config.toml
n_layer = 13
d_model = 128
n_experts = 96
experts_per_token = 8
d_expert = 32
d_shared_expert = 0
activation = "tanh_gelu"
moe_layers = [1, 2, 3, 4, 5, 6, 7, 8, 9, 10, 11, 12]
router_score = "softmax"
normalize_top_k = true
routed_scale = 2.5
balance_loss = 0.000518
balance_bias = true
router_bias = true
n_groups = 8
groups_per_token = 2
init_std_router = 0.0368
lr_router = 0.00279
vocab_size = 16384
norm = "layernorm"
norm_eps = 1e-05
tie_embeddings = false
optimizer = "muon_variant"
lr = 0.013
beta1 = 0.95
batch_tokens = [131072, 262144, 524288, 1048576]
seq_len = 512
train_tokens = 600000000
steps = 3575
dataset = "wikipedia_en"
Below are experts of layer 6 (counted from 0) of a mixture-of-experts language model. Rows are named router (the router's row for the expert), up (a neuron's input weights, with its number) and show model dimensions 0-127. Each number is 128 + 32 x the weight over its row's rms, rounded and kept within 0 to 255. Numbers have three digits each.
Before each expert's rows: "comes after" lists some tokens at least twice as common just before its tokens as in all text; "mostly gets" lists some tokens that are sent to it at least half of the time. This comes from a sample of Wikipedia text that the model never trained on. Tokens count by the router's weight.

# expert 47
comes after: " the", " League", " The", "'s", " first", " World"
mostly gets: " League", " game", " Cup", " team", " football", " Championship"
router:180111153159165185143101155140113127150135127108143079185111124148112158072124109133132169109161143120121179092087152102235124158168118111090151143108097100086094141154149123088150133122139202109162114148135097150130103154155175123113142110150064153106098112114098153089196156118097098162046090089162186084087127117178153116089133128157093107132157113139113207115102125127110056128130
up0:102127165116121089114138183146144170162137136122127111127160214115110117074174132128118166114161171117085107203117127166112107118188097128150145188161098140196188153125068155108113131136142105089163133148155123168108066077162159120128156112121118126064132085141144125135109132177120140182126114098109159147138072080103099152111133055139079106118200092087076122095134090067122127135154
up1:128161124125181104068137099157115138121118174117140105206138119077126149081160122126085111104158112156100115137107107127169173179178123135068150160082132185137143110126159126128199163144114178125140081123138133145131135129087178219103103139152090146114120121096067106114175128109092068141129076147111120122055109117163150109140146097091118118167158118134038174084108141127180082143096
up2:119133067171104105177066103180082128125157135164144139149132127105118098104147126098181101119192154101139184158117072140155128129129157127064119178188075145157116137121167097086122032185099108073110054120135097132127129147152117134143199174112082142117117081122136142146141179166115122075190132092162147110102106105160102143167135119156134135183138095156119158137083152100117107101114
up3:165181165119104152163115153142155103147138152132103051119170066098170157150172125168108080110152140146095136096132066134140124163102086124132099122108093090121104135147125132062180083121129159132157100090137147096074127132147142129165118098092102103104136240115106116093171065178118158132118125158109154119125123128127147209141082106087122171108091134155108193097166174078179130146102
up4:147133137117120137157130169111107116099119173128079134178149173121109071050081083052131132154187183189094112144090115193173092151148161104140119149191092066167171147116137165137127153143136174105144144105140111133108052159135205167135118076097112130076117133108129116106184129137129091114054129073161127099162132100107142125115078129148096160158158154144096158117143149105116111106113
up5:153187115060138120131164107134063121134114106082087130124173142131076179130191104125140082119147111196047097116059149155163118146099112135150152121144112084108156138149139156176156131161095158112135095138153069112105106158159153184158150124210059088063146121082106156144187160128082106116111157154121144138114139130141149091122134153108206160123147105088081142090117148151131125119112
up6:112131145135154120159097087158111095110086135076174098140144126104142128116094198125197093072132115118091170147096114094200156108152169060139153154109145065106135152152123105156122095147141169104135121128182119201119141142145121154134110130071058147155067183080088130084164124141127112108145116115141129099136180089126129198094171117123118175160164078168106113086133099136122065149175
up7:131188117159173143189117106114116111155120128149099171183092144089118116107087170152186151140122116113117140108104175157120069122090123152104121143148188090156077154112139132133084132205110186122082133125099096189099174090150123119126075139143108103132100163176108134112100109148096086166132133129119168206091103103159059179098114133181102154137064122079112138058112146132111104107175
up8:167149163090147144077162117144094065052137125149166065153151090100195112092176153153070077089143097149099124134149125053154159166145102127157102138146155126114081184143156122110124142145168123161139120123115102154121172165107097174102099132132101116179100146115050134138152107105102119211108171076147150131124112148119163100136109137139073114111105127204118140118122166123190071116103
up9:135141117075137154151105120154080170135161163123138086131124150120161074055123147168169160107143076098072123168131092094116142125180117097105108137175092174086132149089181109099119107124165146080134055087156180156136149092129096111178146091096121140115116126137104150094127154139116142129074090071131157121131075133148143124139120123183079154133219198126074103151111169200106126150103
up10:085122133134128113170140124160152112123141133137171150088144040096129179127140119199056192128158156177137157146071178132129094132106152144111158128106119107185139229146203061121125083148166126127102124098099083096151099123176166130126139102095112125088091128107094102146188120171155124129113161092179105128102129076154127119145133107093149118101085117090097151184152064109126123126112
up11:088111083111113141165160167100114124140152117086125110136087102124097147086117160104148098171145150089137097132113101121137083138122118051129140147160112160199118178135072127131165077152169150102153125095048106164115079173165106145187120154092103146105166126078129102119171167161145142122146101170071140098083184081185143119145113093145077085151174141133090183146141170179079092100135
up12:105093111184155149143111151146179098100127163176145107110112142072135081116135173091150127170160150119171141101115074201103147127116133132063083208156051134145126126134215089117144151112149091126101147159108152136115109157147155116152081088142104081103174140141147140117129096131142136105154087073156130119063135105192112112154170091115102147117130157153117082159089167121176063071130
up13:114093083095068066125094159097121167139128075170157093166060135135147107184091159145114131157157072062128137137174110161131116151112092073074090096084149141072169135163157077163150143135150107109104167118083175146133159094167106154179176121126095153202141149105111152129096093129144115126137208144102167134124145133139183140115167069089161144091127162110122111151158135134120089114115
up14:154184163082113084113126067155117101113091105114070097127089180116071126151164130089149120114117173131060175163156183198108161170136103147115107164190144097145147137116089159168109067158141173170137153109135149113177093127112149102138141075142164166111114191077132150115095142143138159094169082113133133069123158139111059138081120111133121158106170089139121158115145141095070118157164
up15:147125125146140097096186163087191115151177117103137134184140112118076069188128176195055163138171167142096155144120107114124119173140124109175123175132098123158096183164178102101180198144141091095176115150066110085086132102145083148131151099141085136151109134072119155105126129113143110129108107116127139123079154150105105032094101164092101127148099150117124139124097119073166107124144
up16:154118117103093088082155108062128110152165170158173063127090156137146084134111132101131164175149152097152115190150071116176114167120147135129146162130128097131159166093134163090105117153117102155098136125188148109071150095183137125101160112116133127091140153165153106139194144164135097121093102117101188182114102054120125111139095112125125178181201128132118104050056157087139078120121
up17:125158193142160086088123135122121114098107116120108113174146130072107096095125166122137069033092166122127169143112139133166151111099158149192134101132205090126106157165142143107163156156173175159098161165107119178073135204129119141116146131093097128112058178153111140097072132129094102127142183124118148123107109077137107114103124166078114102093086152163154174079130125081199135125131
up18:097166129098131140177087156160150126141144130150126095102146155168152127152112147126127133113184143146101078173078133120130123089157186182128159190148080077183153086132120143107157119118115060143132135119087138139142132088100137079141174124119076145134102174101109112148174094097119075165146183176121224054102111176124161077096159120122156107098095130113144165093121125084155090075074
up19:154120118122129111068155123093137181112145134137204167129141116106117157123174123128162130117147117111053126128119098087175112158148122108145156145157136156141098125114080100102142150096220184119153111127077149187141132119135171153145075093164134116125125109099096131117242103160051037156115139124117118107104177073101099105145108132084116096116134181138101162098151163103160104158084
up20:148096109176053084139108147127094108099114154127187143118071105169129170105129142095136097170120139118154129192126089132159098190156164135204162151088132149112084133177108076120092160159139133157117139124108109118100067149166086121108131118141155103099092149083119121132141129197114120078133130140095132147066141077126129169182068165098068142177137125131089125110130146237110128146130
up21:160162125088074144131144141102097149161109132157198151105134194139094103190057130080168115133150153146165142154133146131102109146100172163158130100174136105106163156125110135134103123114099149083119118148153113120138096146162173141122109092147125092079060072165117057086092152137143115142129170051105153124122097102152134198175104145092074178148141153124111141143137113150153035061115
up22:136121139143156165159139181085129154150154139149068118126108129113113105100105189109104113029139094102138148106110118105129116092127108136145145188128158113104144170148121164150160140134168175097190138098112092119125123110088154138131121200125089119142080225129101102103132106046179081155138123204137102109085157117119076184123159085125135119171129147151121144107135181102160060106078
up23:136134137117143090133143137142155112111134174087139089136229115141180132097071188162145123104169115163118130151107221116162153165150144122101080124117130136153114138120149119135143132127163126106086123128123145093173113177106102126076101067150149139086162153117120156071100066175080107137133049102133092132076097147169076116118138145065121130082157117177122142145117158207127092062132
up24:134140178110234134108100119138076107117141128100108147129174130136183146117128088105144065091103081139146141108109129187152140136137125165112121159147148139139113088086085139064147059214111122068108117108084113111159118112145211060131151118124097154131117149175080149077167173171075176117156107108136126109093079176137126147120128136132130186132111103121142151101101196120161144128116
up25:121148101151098083045100148104104106100193085121145107092103169152095116080108152069129089097149124138085110172127175122091191097161117094113155193153094122159095102142112113118157146132097144045169111122095095114175130113088183154088153119137081120143206199077147122105135192123125091168141100119155151161130169107147163155167130156126111138083114162141178120167158146131139117115104
up26:141124167089092161104067144124157118177101142114113141166131150057132123070164131151113072086156143107130142108100078129192166202122152179119121159122136122104120063141108134164183123160125112135123171098121115104128102093157176165144127127158038174111166123091114141124198138108112146126157141088170138085102200122140164156100104141168096122083093112106030146147154102139104140158126
up27:123097146166147132086128168127091128090139101142161159132143109129113152096167140090153167148166055154129111165104157122099094185103091118117149085136068096089103110115086122161105152130167155099191137154115093126153074163194146162186122180143136099181149186118093116138143134089079092079180130144129148157075104066141104214140154174084143100111151076120101121120132147136093062120133
up28:135106076052133160129092168136139108121157112141150070141095181107131164136154138105090131153135111164151154160094172025150120114119157127099141148158148130115114126095098036166110078142150101112083164121068099062134160162176143106129114153118072114145147162151108059169145094101086145172147147122135154102140174125142140121114119194154147155146156104116080196091164152137164114109078
up29:133160132128108088197112110159173134077171161177133085190150094111104154103100127130147106128104087161104132130136123156110165131103102144079090115134154103085128131150093116127129058149099192111137099055200115118106114074123125155128156210136092130205143138185117144088165170073089164103109157067128144083123101099132084168120100178141102122166083125171164170113144128111154140122145
up30:168163149121140174087094145125156081121174134130151116079169137109105080124107153153089136105139144160117120196180109128162102124150155154092085157205132133163132118135116144136151129138079140139110074132120157085138075140130143133150141117138078124134052150144122158203140183098101084099140098100155193140146060132159181059064133103165118145146111152074107086077105158150111062153104
up31:137132133179132091100157089107117100155090141177120042163110130101123123132155158057190157167127141178144149156176154092140098092142154149101095147116142105132111119138116131140079182159129155166057116110090162139101056092123107141073142157109143129099087099131091137169114104147114170121170180063127143188092132120180179183105183125128082141087126122147078108157107108152132132195109

# expert 85
comes after: " the", " a", "'s", " his", " The", " this"
mostly gets: " state", " year", " life", " District", " school", " government"
router:167121155137150164153114200145122125133151085110145083051111081143127134144132113058150079119134134095092105112139100110159057166193123162132075117127144088097117131110079128113111149144151150129125115100173158140111102160148131071153172119180105145183117103105113162104124109132163119137096173208110210148144159181131173131114134157093125171126187134109128085146077116138138048180094
up0:127126125153177108128129152142123079088124109189114165161141150141129096199105147131086152095105096083126149185136116148089162145075162111115182137190142122092070144110085146147118141116085109120174152097148200082108112108120135102144173191146104181168126182140094145129081077095216099147122106104157184119147098182151089150055131112070100141133101128133130122093118169134123101096100
up1:041122176103140118161151135094117127180179147145129143124116113122112093190142124094100079142106139111142190110149163131177136162166124121090068117102097063127098109125112137108108097171175088128141145125110089134082125128123125087131189115138137120152172132134128088142122139069119037149138165099151149108065147207136081172115120160117143164166164160104094090150100194071178165143126
up2:150165117098170115164124127085108084082179125141176088117125104061210133171082162149164145090071146059103119101142112149187126125158132093141112159137180106093168106138169174157132077124133121085121108122098084112108080134114109142129156162160116144140119117123126157105095126178118097085161117064090105155134116117145148101094154114118179166050076164152192105187147138150139079129159
up3:119107155120168137175145157096159167065169116130141146131132144130103124136180156090140065126105090111119162151022123174115121162182114093139123120156146104134140125160180155155165137153136151097135106105082060138057153149099113138103124189137087094162109115120112172095132138143089082153104140132102141090119171094177113094086159153136152107097157177167150057136030140094131150126170
up4:112178125111144046160031136125122159159151108119189093095183122156098104127138147118124154139131150123123150162104104100125072157099110090136091136145109097110204098120095113116140100199122149165112140107120168107164161112120093154150170097207164164151156184129139096141131097175132117121171128169067160133129105051118144080156119082155138126109175147115112159143096146153122054095089
up5:126124125161143102180088142168135124140127134140126163081126061064135098089160175131138111166144097119164128146173070093203072156128107135143082142151132132186125163104135108088060170177121177158089060042146119091134177136121088116155077132187125148109145072151113127151159082103120097124148170089117122118129190111112123123083128133158132119112149207102126141107079166127111143129145
up6:135125141130148074124071095123198128086166133180125121149137136126089113126104159055125016104132103169115151126106130096102100156093168150063133181079121109187089100104118148094110147137100107126107160130134164110131115131113129139078129173125095088168176173191154200149132150213148102146122120129133136190140088133138117115153176118138153082090174127141102160113111153117136144097190
up7:161188142114113108139151131125097164108076119135151174091128117122135151133093139121191102166134129159133097129165150156162122116140131090128102152131155081065116143124090170157210163190082148085109078046125140111177113073102100126138113134134104142117107140157063173149099130181083081144152123136061130175162098184166141127090077116108093105118093120179161085175119183103124154090110
up8:120190104110130124162087145101110053157134170154173108158130109161185147112095110104116146126143112078172109151134119193138149181178109176085126118151120085122147125150097083146161149107101134074096052159151116117104113100185146202106147114126154111145127144118117151137131105079121153075104100107062189201083093091105132181152164108120102121154173127109118170129060132109097170138100
up9:095118167126122125108102162134100074124159127115115198165145101090179121210183106138111140071117119188190128097145092143131078164108140169151070119065131093127151123090110105132152066157138124091116133071131134161097159115095183141121137112156120168068098135153047111108119132136126140117151157154132170132075107142172197116164148143146165119122086088107072143170109112173112096126183
up10:085128160153095160126103139080085130142142140168153147092113163126154145130173126064128109152163129111080066168080170104137137155149125154070147166182044194135095142082155150084126110151142197082107092117150110096125134133157072104097140109150105131134122167114147175086119120193154139107131102135099224149136111077113108161092122149128066138167123101143106136105171187133160100133088
up11:153065175116099117095135165130162095103157081145052102125118112082124117081151174196101105100101153119114126116141098132102122191186181169140129177128113088073167100104118126094145149153122123162164115078102133199154115213161129061147085092164113142194147126134104164136128130110121090206127123113136122131134115160121132098144136110099124168058109175122117167181126078123147109150133
up12:152164140137111096149115164095097152160170180140164086126116098150170078188036128089106077109077144118178139090094172084088116116151159107137124138192053099091162166088165109158146100102123100143147090067117136162112140107156153166115151097114108123128175158157083158105095150145180154131063151173114142130111178114152116054081167143102154151102143148111147128161103128165125106150134
up13:169149076148124079130102124114186133128142143125138099133168152105125093127084159174095100193075088163128099159192178061138131111150112123164102075122160159129138154183094115110157146166130126153085126179157156137132146126073043079123099158118106110176104103100098175207128120052111087166119119076104093123088164137142124186107077160099125121126167144098138129122134164147126165107111
up14:162143080040160142101160086170161088064173095121144138141106120136080136106214098132054171149108125127152161142157153156118082155144147142129091143123108102127107123155090130106084134170173163186041096171116130118092114171168118177192109108176126125092169110106099116122162190103134116092108162127148173139090114089091124121132140095107167168144103150120119185129111086132109132117149
up15:147183095169119111091139136195139161129112143130080146133182079126132107104176119094099133105142128188103063147115185047164143182106128156152119096109127108136137102107112136076147120140074115185089153062175114130079127140149178153184146097100171158196102108119103125167206136129153116117092067110113082108110123108118136095152150131123095187128179154144080144108089129122080111140130
up16:106113142203085089137142153130125169116096125107210128041144103104105129144106170048132073116129185143173071143152094112150105137127182086115137131157118157059129085118086196159149167159123125148133134114103139148092159123136125179061145180144060161177152096104073116154128103152143101117115129067128116142102153121086095166118175147116142139129146148142109100091089156146171153116110
up17:108133100133101145153149128179145094088138165063142093149152134133120118094130146137116127129206126155138065151191199154138124113111137094110093149154134080105121204073100113100082123124140122167190082129148165109194177086120154106139129138154093128152167130104139131146148091130125149093139084133114198131088067169179151160079162104114089134072123093089137167144074126149146137061172
up18:108116137062096158170115170122126124156156124116113106077091103127131119161123146131146157152132138130129144183190115182191098137122096077093072144131123145168160127088123105114133085149179094111114166090118168127127110136123140067165064155113107080111164123084172102055120093092143132101164116195134187116068165146130154147115136112075162179125187174072091094160154157193146112121119
up19:084159152124132122155136149113127139125202135097156092146147130123089124129130174089105119180111140105150128117105117084144103110116139182103100124128125134156103128083177181097141099135113174087127142089131158188115097200099158080096092131170160085148159139106133184091088147149141093175062186183137161104057114137054106143120161105161123127103131119180097103059151095132141151129218
up20:128012092159157053136134133153131159136169146161083126096108108120098077148097164133123076117116077130101157185134113155144104136160094131147098163110110118196166142111129096133118149118061049143139103136112145139129109105159173144188143203123094134153099140143123143184118157151175113145155104097168108152147129034142126155128216089071129143139130113123114122145109120098114122162130
up21:144110128121170171142130141104131093081089116120177098129168069145112114148155157121121141131186159102082209149085143110142165148146140173197132096120120072127104089056132064136146139147122170133144093103122117189111089180158108110206151154119052104101102146137104164132157169120094164132152109124154154095113143108178081149111144123123115038115174128147093075085146146156130083109131
up22:160118098143134173090114066087080182110101095079074141073117149134087091061113130161073131100111120130152183105119127108174134163132121172120103141169143129143170122093093169129106097163121098158139120152114146207181113116185107082159144169192098168144073104128157087140136141132109183129128182172147189151141094142121111119116092153141119200070111114116114171115137133143109102077086
up23:150187127126158097135124113079100106132137106137155112160097115090150095097121104151179113163146150131111186099128086109130060085122124135143121149154114100094154117119098143141064140124154116139170143057101046149163166123113122104202152072066146076140089187166130123108105147203104098115147157106150191158129153129152138125152123153120159171130167165067084088167119129110106133153219
up24:167176121135134145109119143149091178177090089112155125122161101125093121203130180118066126150117118087153078102107153124113135162119155165109104113164092073098154134065037171109193113098125134139126095096064139165139155084131176144140158127124127125165152091106118118143099112139185142067117133202121181115133136148189089140114124173122138152067133143120139070087088106160120082161093
up25:179114140090181144130134146113138103108112185104161092070128168140137183134143138131082107180119194138142131121151129131145182060172146127107080143129164102129128165129057149157097172133191140121121117132138127091110142116086116062192182162094131162152097125143095060185118125093110104144154109146163117066109134138180065122141084131194150078133140106098103135110053129136113087095120
up26:096060083103160207151166068130073074113103088110149133121071121104075141082151117157108108127154151090183146120146152160168133174113151107141048144151189150164124129071153159099158131121120142125141124159143183092130171131130092152154134108174134124104105130092154137089100102095083156178121105128093167148120177110165148086174149188104152137082084125150113107152125195106137097143084
up27:075127149108171108089142152133119134144113117159101125155098147085103105144110179151106172130062159089073144168115123097206114147115115137127148090105166140122135106128140137214141088154145189146140094117134139063113108170123088184135101128116102084137088181162055158109119074087180124189118139120158144183130097152102132112165113169132092114088098149167182131080165097076158078109115
up28:156110152095129103144132168149157135138119108087073158081161113111066170087109144087099105184116197112112093109096165139179139100144064118160133115115143143114104144101142153113105131211120145169109079092127145163128102139105199111079143102104106099116108142165124080189130134132157105127238130194088100106105156088091134176114112157155121194095148090132113155151176120148100143106161
up29:157113131164188110153083160079146155120147098170167100127135122161143150105116181123109113120154098140134094122116152137139109126097107130092193129085083154153115173080100162155083140124107158135156120095149075091044102114151085152134160169126158084188121115147079077165157128100122119062166146121152111136110091116112138157136159167027098137191127166118133174115161082211152129115092
up30:134193101160188085165145093117091117128151102097118136090138125137131134111111118093137094090094195106127142243136083140106058138209167083141114150080115085131067160131139142113123148197118142153129094160203143103135124134187138127120133124125161145129112119174101101139126162128165140107071113131101174154097091134089122095070079162111134081086159121099110122149123183163159110130127
up31:154128129138174180141121133151108125149122135124109118135185186149126164008134139133097073144163122113142103152117068137147090182163167155129160130141185107135157085196091135118077145124113189185110141104075143123164098116092172103126132152142147073131161131073118129063138146153171129118095129063110103142126111111080075136106080187069135155131159083126110154142156099178146130115119

# expert 87
comes after: " the", " his", " a", "'s", " The", " her"
mostly gets: " state", " year", " life", " District", " school", " his"
router:141110152131146208142121199133164110074100071137134090063110098153143135104089103110104041105126155149117084097169122128159056136147090150159070136124165146097088094098127104118116156144138174123120112107144151142083075166162101088157137094165092143212149106100130203101081104141164121158137137175090153139133124121160130178090159140077094101142152122126145093141117152130158074164116
up0:122119115162147084139117151101059113132122112101177093129142160150117134079126155089103099154143121118149062089143149101138103131157080100125075164110108107128117176125113139102129083126141147182131151066147164178144183094087135096169184074116139129182133129155075116173137167158127100116125122132157111166085085145146135114093069146126118192160147168112109143143142103233138055187066
up1:098141087139126088141149151086126118087151091139140086152069168120136142166079106091093078088062090137133195147143207138160112113164110129149108077095109136179133116120162104103155148164082155112120179195136157147116023148170080125155139131163101134189142145161155139163158127137107100135121164103091066146198111134130111125112169132086114153076155149141104121109095133069136146099119
up2:110190111137093188137145136101117108135098120134195162047183090119108153113188095111159162139126108103092098151139090096104064174143144164144083184152103105167115131113123113132152114112118119134197141120156132092150115159189109245089101172105112138105138157110092132132142103101112129126202156137126209099101092086097139134107100109127134129105116107145099160105145088181155091107097
up3:144098121126164170107124077083148128146134059072115106057169144117087178045101175181087105149165080088161128134135177076202148143108122131157129115119150174113122159125114113073086137177081169143098117107126148166125159093127071086113123174134102135140108141121151116146134142146116143074157153152140142131084073137116141127134133113115081147119151148116128126156178160240165110141092
up4:124179155134162118159189131137129139127129170155150111103109038105159087131151124102136115112112170122176147158150139134190136109083121109169104123129114102093159095075113161074088109157152120184118153120123070158083120167137154136161133100163126088116172146143117168063109155136082107121125131120105112080116147136076108087145033212063129184172178193132113125145157130089107107122124
up5:171142121097079138094129165144147075150132117166113116097111060148117171157142116063209104125145112137137178082091112123174081151125114079170157177141125148076070139116114112117120094187112107138118111090131197134181174177113165141088060113139114099130098194134178090095127156119118126146143130132146114119113172139130171113121126168168148129053101136155071175092176144104134098086153
up6:211081100078166130167091071103122124108106111199114103159106071167061072072127152107120139120122134175095073144160190178112146131149121088138090122141116080161085129097096122120135114179095169109108145155118121142122116162100158112160105141142129087160140120113162165128148123150102087081146156191084112142089110154147115128105119191148188206124158152184147113089093108136147120143101
up7:120121128124190116097156110104175069078139128131094029103120158115130098123118161137081083100124165150083132121122162133156109134170160123125157173183117080155122071113141113107138175114164087110098141121081110184136138181143127165177145107171106112161097159150126197137116107114122064192095123146088046140130212132113150144100134106150078095153145116147126137084125172086148140122175
up8:095157176140130100069110177180182082111083082087162129129159132080128115094097107133107143114078129134179143130181153176155073169083153143130150155190118155150165128119121091104153167133151123186055188073152155155114151178121053095106087125181154103136141101098124127149067072118127099129148135134067127160156128088156139121152154089087122099091112164124121151144095160166136140147130
up9:073092144151153135138184108152096154139135129117169166156092123064068112140118154113160122126093146155188107151083114130087082151141177124129183117073127105143085123096135149123084127129190210125123055078082142106100073150092121196127128187123151157204143168162127150076067164122137145131061118133146165133115161126109120166133144162094121113099091082130166130119107129148121149094095
up10:219152107095030153109095183091140101146156137142157124085134174138141130107109126091111123122145116118168081140119106070131096148098126172133160151160141166173131181078132118110102098159087111104106157102151131159137115168105133123121114090112095187132114108157132124155173130169163108114110214126124136111111078153109139162162128123136122171112107187107133062117194132103098118093016
up11:133116128099146118100163101142166057097112184158126082121087145085156103134051132114104120144082118077167132063113155165127086157119113082106137161167169087102173152185149103187119098148129132170103117114164117187101150092087155078140154071207122137135136144108088134144125118218152163161107114094112166163167078146124142114111146159098115151089136158126132089159136113115180077135097
up12:065142124123169099117132170073142128108151160138087123094118129167109094177110084119071061148073110157133119166123137102152130123136158156186125091128147105129118148095170161122095093165130119137092091100099145135103123111162148069083144053202151107146094072131072151150185101142159126052125192109118129131118141139153163118102161131125118219139122160155195165117081180114150136128118
up13:100114104116147133106131157158132105146115136135101101149136103169163141102177127058170076132129184124070182255139182099098172124166082101119159131145134091130130144115082153095168171166190167094083117158096109117105123088136089124136154119150107084143108090121111142115111126111106134126175108176129089121161163134110076168118125081078157136125128224162153144127146106118083143160087
up14:082059148119151126143118162109185105097137093170090129114116114092131095125080072104146112101178165116152160083149140189139147106106143104132127141140144159137111056151125135140115158139177137137055137139127102139049088085125131120161192154162097104103111138033106175113188141181123126120156155184118149147164184113079124122148142126159129146101092105142150151094143132122106084077212
up15:121117104148109163126105123102142212071121103140189120165182194135136131102123128096102114141111121142103131143122087121091074115101164130133119145108126124114106102154152119169115103187136168129133110067167148149105101140092096192178061141075102133152160105041101138143137101184137079104126138116119141195091122106151077139141111081156086060155175197122143147156169188123131178126114
up16:104095177073185156109164111153159118130153099122112077140089075076133122140101167134132100108126140128168112108144122157142076160101116149122122167143126118132168142065162089097158150131126105172130154143176188153095142113102118147160097146186155089144162128161155191122089132107156148159150130207129105123113105127140150096116211168131124119035083138113096089103114087082066071098185
up17:139093167144147133143179125124115131076133176063057118113209168168061140115112125129129135118122146126105104180158138098092121117149136095146170186104169124124136177106188125111137129150168198108169139059145122067123147130126130111154192144140083130095164074139087106109133138124104030160093132158108140122110118136142120073115133169103099164119147195122133080079165109139165099114096
up18:107135145096150071186112148115151156092165106111134137089145108087097100088044176105143123183151128140200144153145110103071085156146115143174126149116099133114133070072117124090166172121108134176121131075138155136156133131130125085111171133096081171192177112146175125096137132166178210099123119097147152106081107109133164101176093139160151149167147120118058162128084157121170109100098
up19:100119083174144130157094172111106113139202158170166124117075101165158140196105079128091171102086093107099122175097153125173157134116119126139094172237128166111163111129088145122142105111110135103091087112116185109110106108143116126131074139098079101203190145174102132156171139153137175135136060152103146100091185156097103094110088165126098133169087126148149107122120109136113122097107
up20:117170126111075137038120196114112111105149146139172147159126105125159111127094191167092123103133139135127138131180111106207075157151107129173077131125118163134135100123113176112114108143142119123083146104107130111147143145123115077129134061138171147065160051079123169083106188124076130111168183153140121173131120118199084159136157082122094095148112181058110158143133173116123100135125
up21:126100187065123143162120149174157119139114103125100062095165182137148119120078155091141074144202155172164195149117124105128112172130147118097092126105126120215092096154129148073080119196096135187124094101079081070162085183107166068153165141122146155136142145132084128137069154132134109141149170100109151168122115128106128130063095127137097143151125134145133092167122110110174135126138
up22:145058134173137147143092239111196127092065114168140081148158154125093087078111091100109121142090178111151098131133114109118160151167130126093111117128111144096141176133137062133186156121147169128117092068074095129093170101096098142121111152109105157178191148156134176116083114157128146112129133188128124127173163109115160144118112123108188126060137110144099172152080124101131095118169
up23:113153129179067193169149146098078109067190133143154116093074185145126099102109211100150144118114156149141057141138141129145065176117144165150112179089112133123061162125128139151087155166120140136169129092094124149128111171146160116134101103100102140138114217046133138118097084114150134153141111117110158144153156120102089101097105166120137146157125129098133093114181101201141096088111
up24:177149152130131124123134134167140075098071137138108168095175197137145185136155186118126089092095089132084130138121128058104082162093106129086125135135132077128137107172118163128078065170147124161148078128176068118109116145175144196167105169126115094164164168174105163144078139146143061173084171147165133127093108140127120128118134153141079143076156143146115133144102149182138065091109
up25:145062145116159083139168148150126157105129102169186131118138115139117167127083132068158087131138131185140111081103135149125113147131126120106138172172127167085091148135139165125132078200117144089158162079166091124141102123092105157105156102099111134092113113129125133126053133170111057171121100115190179146183114125089147181153167087050134072118081177121149103118116216127133156144108
up26:149098202132114142153085111140142119183182156104092104183168150107122153112120107093155067157130119151127127120160174098092051131147173150111105131223084103089075162130132118120165182141125111111087115110112164174141155123157187117133142123133124115142113078086126114041149158135048131128127120138102168154087145097132146121120095135111132120107152122120129132152189204183054148145133
up27:071092134101079097150161162150095134154159120140135187126105076124157099159149106142142198112127186120083165091116067116100091169152167132126103166180114120094121129152136134078146133128215147128086144151115129118140077188131113111169080115110157082144148229107133157143183155098137100102089095135128125119073140102116201123101157131099089100160164159104085173092130130139126082104117
up28:127151122113083065134070195080128141058094110140180171081166166182111124139041134081115142195150076093158150135104177143049116125130132112147116142115149130105157136121122106115179104181106134126116124109125184157167185110092160111176158155131096143138199091148120147176093144127176141130141127087078118114100141146085133142117138155098117161109178108105109116142117121087137084075154
up29:119126124152151076116139135176150138123167152113165095019106140145091160116112176121106021167069123104109152111112134152120081158077154118084160124161098106160101125084124096154124131157125121133163118107104105104141053150157115163129182160063142070110123104089106121122107113112167150145151141165131161125133133163183099145134140124129134098108165187126204149157181167150106105170070
up30:129117070139141177146116119131116105092159099065168165130148133102144106115148128168100106134188133094174147144106099154127103141127192071112100105133123135108130103131082106163112124208110147077098128174135163139108062125120088119182169131090156134113086125080097193131145137142115139111084139141071207199128125089120119121073118065157118172168174134162182113155132188145118080155089
up31:085079116090193158082092158118186093164137077129123080187085108069154135096143155140081094143104124150128142133167126167181126186130123180141115114113188103086133116137134114203107138088148133128112181144087115077109083122148092143089133128127143133129123165085106127073114041135148157108181110144087117124064160109141135150158111180147171134151096119131136129204097172109165152146124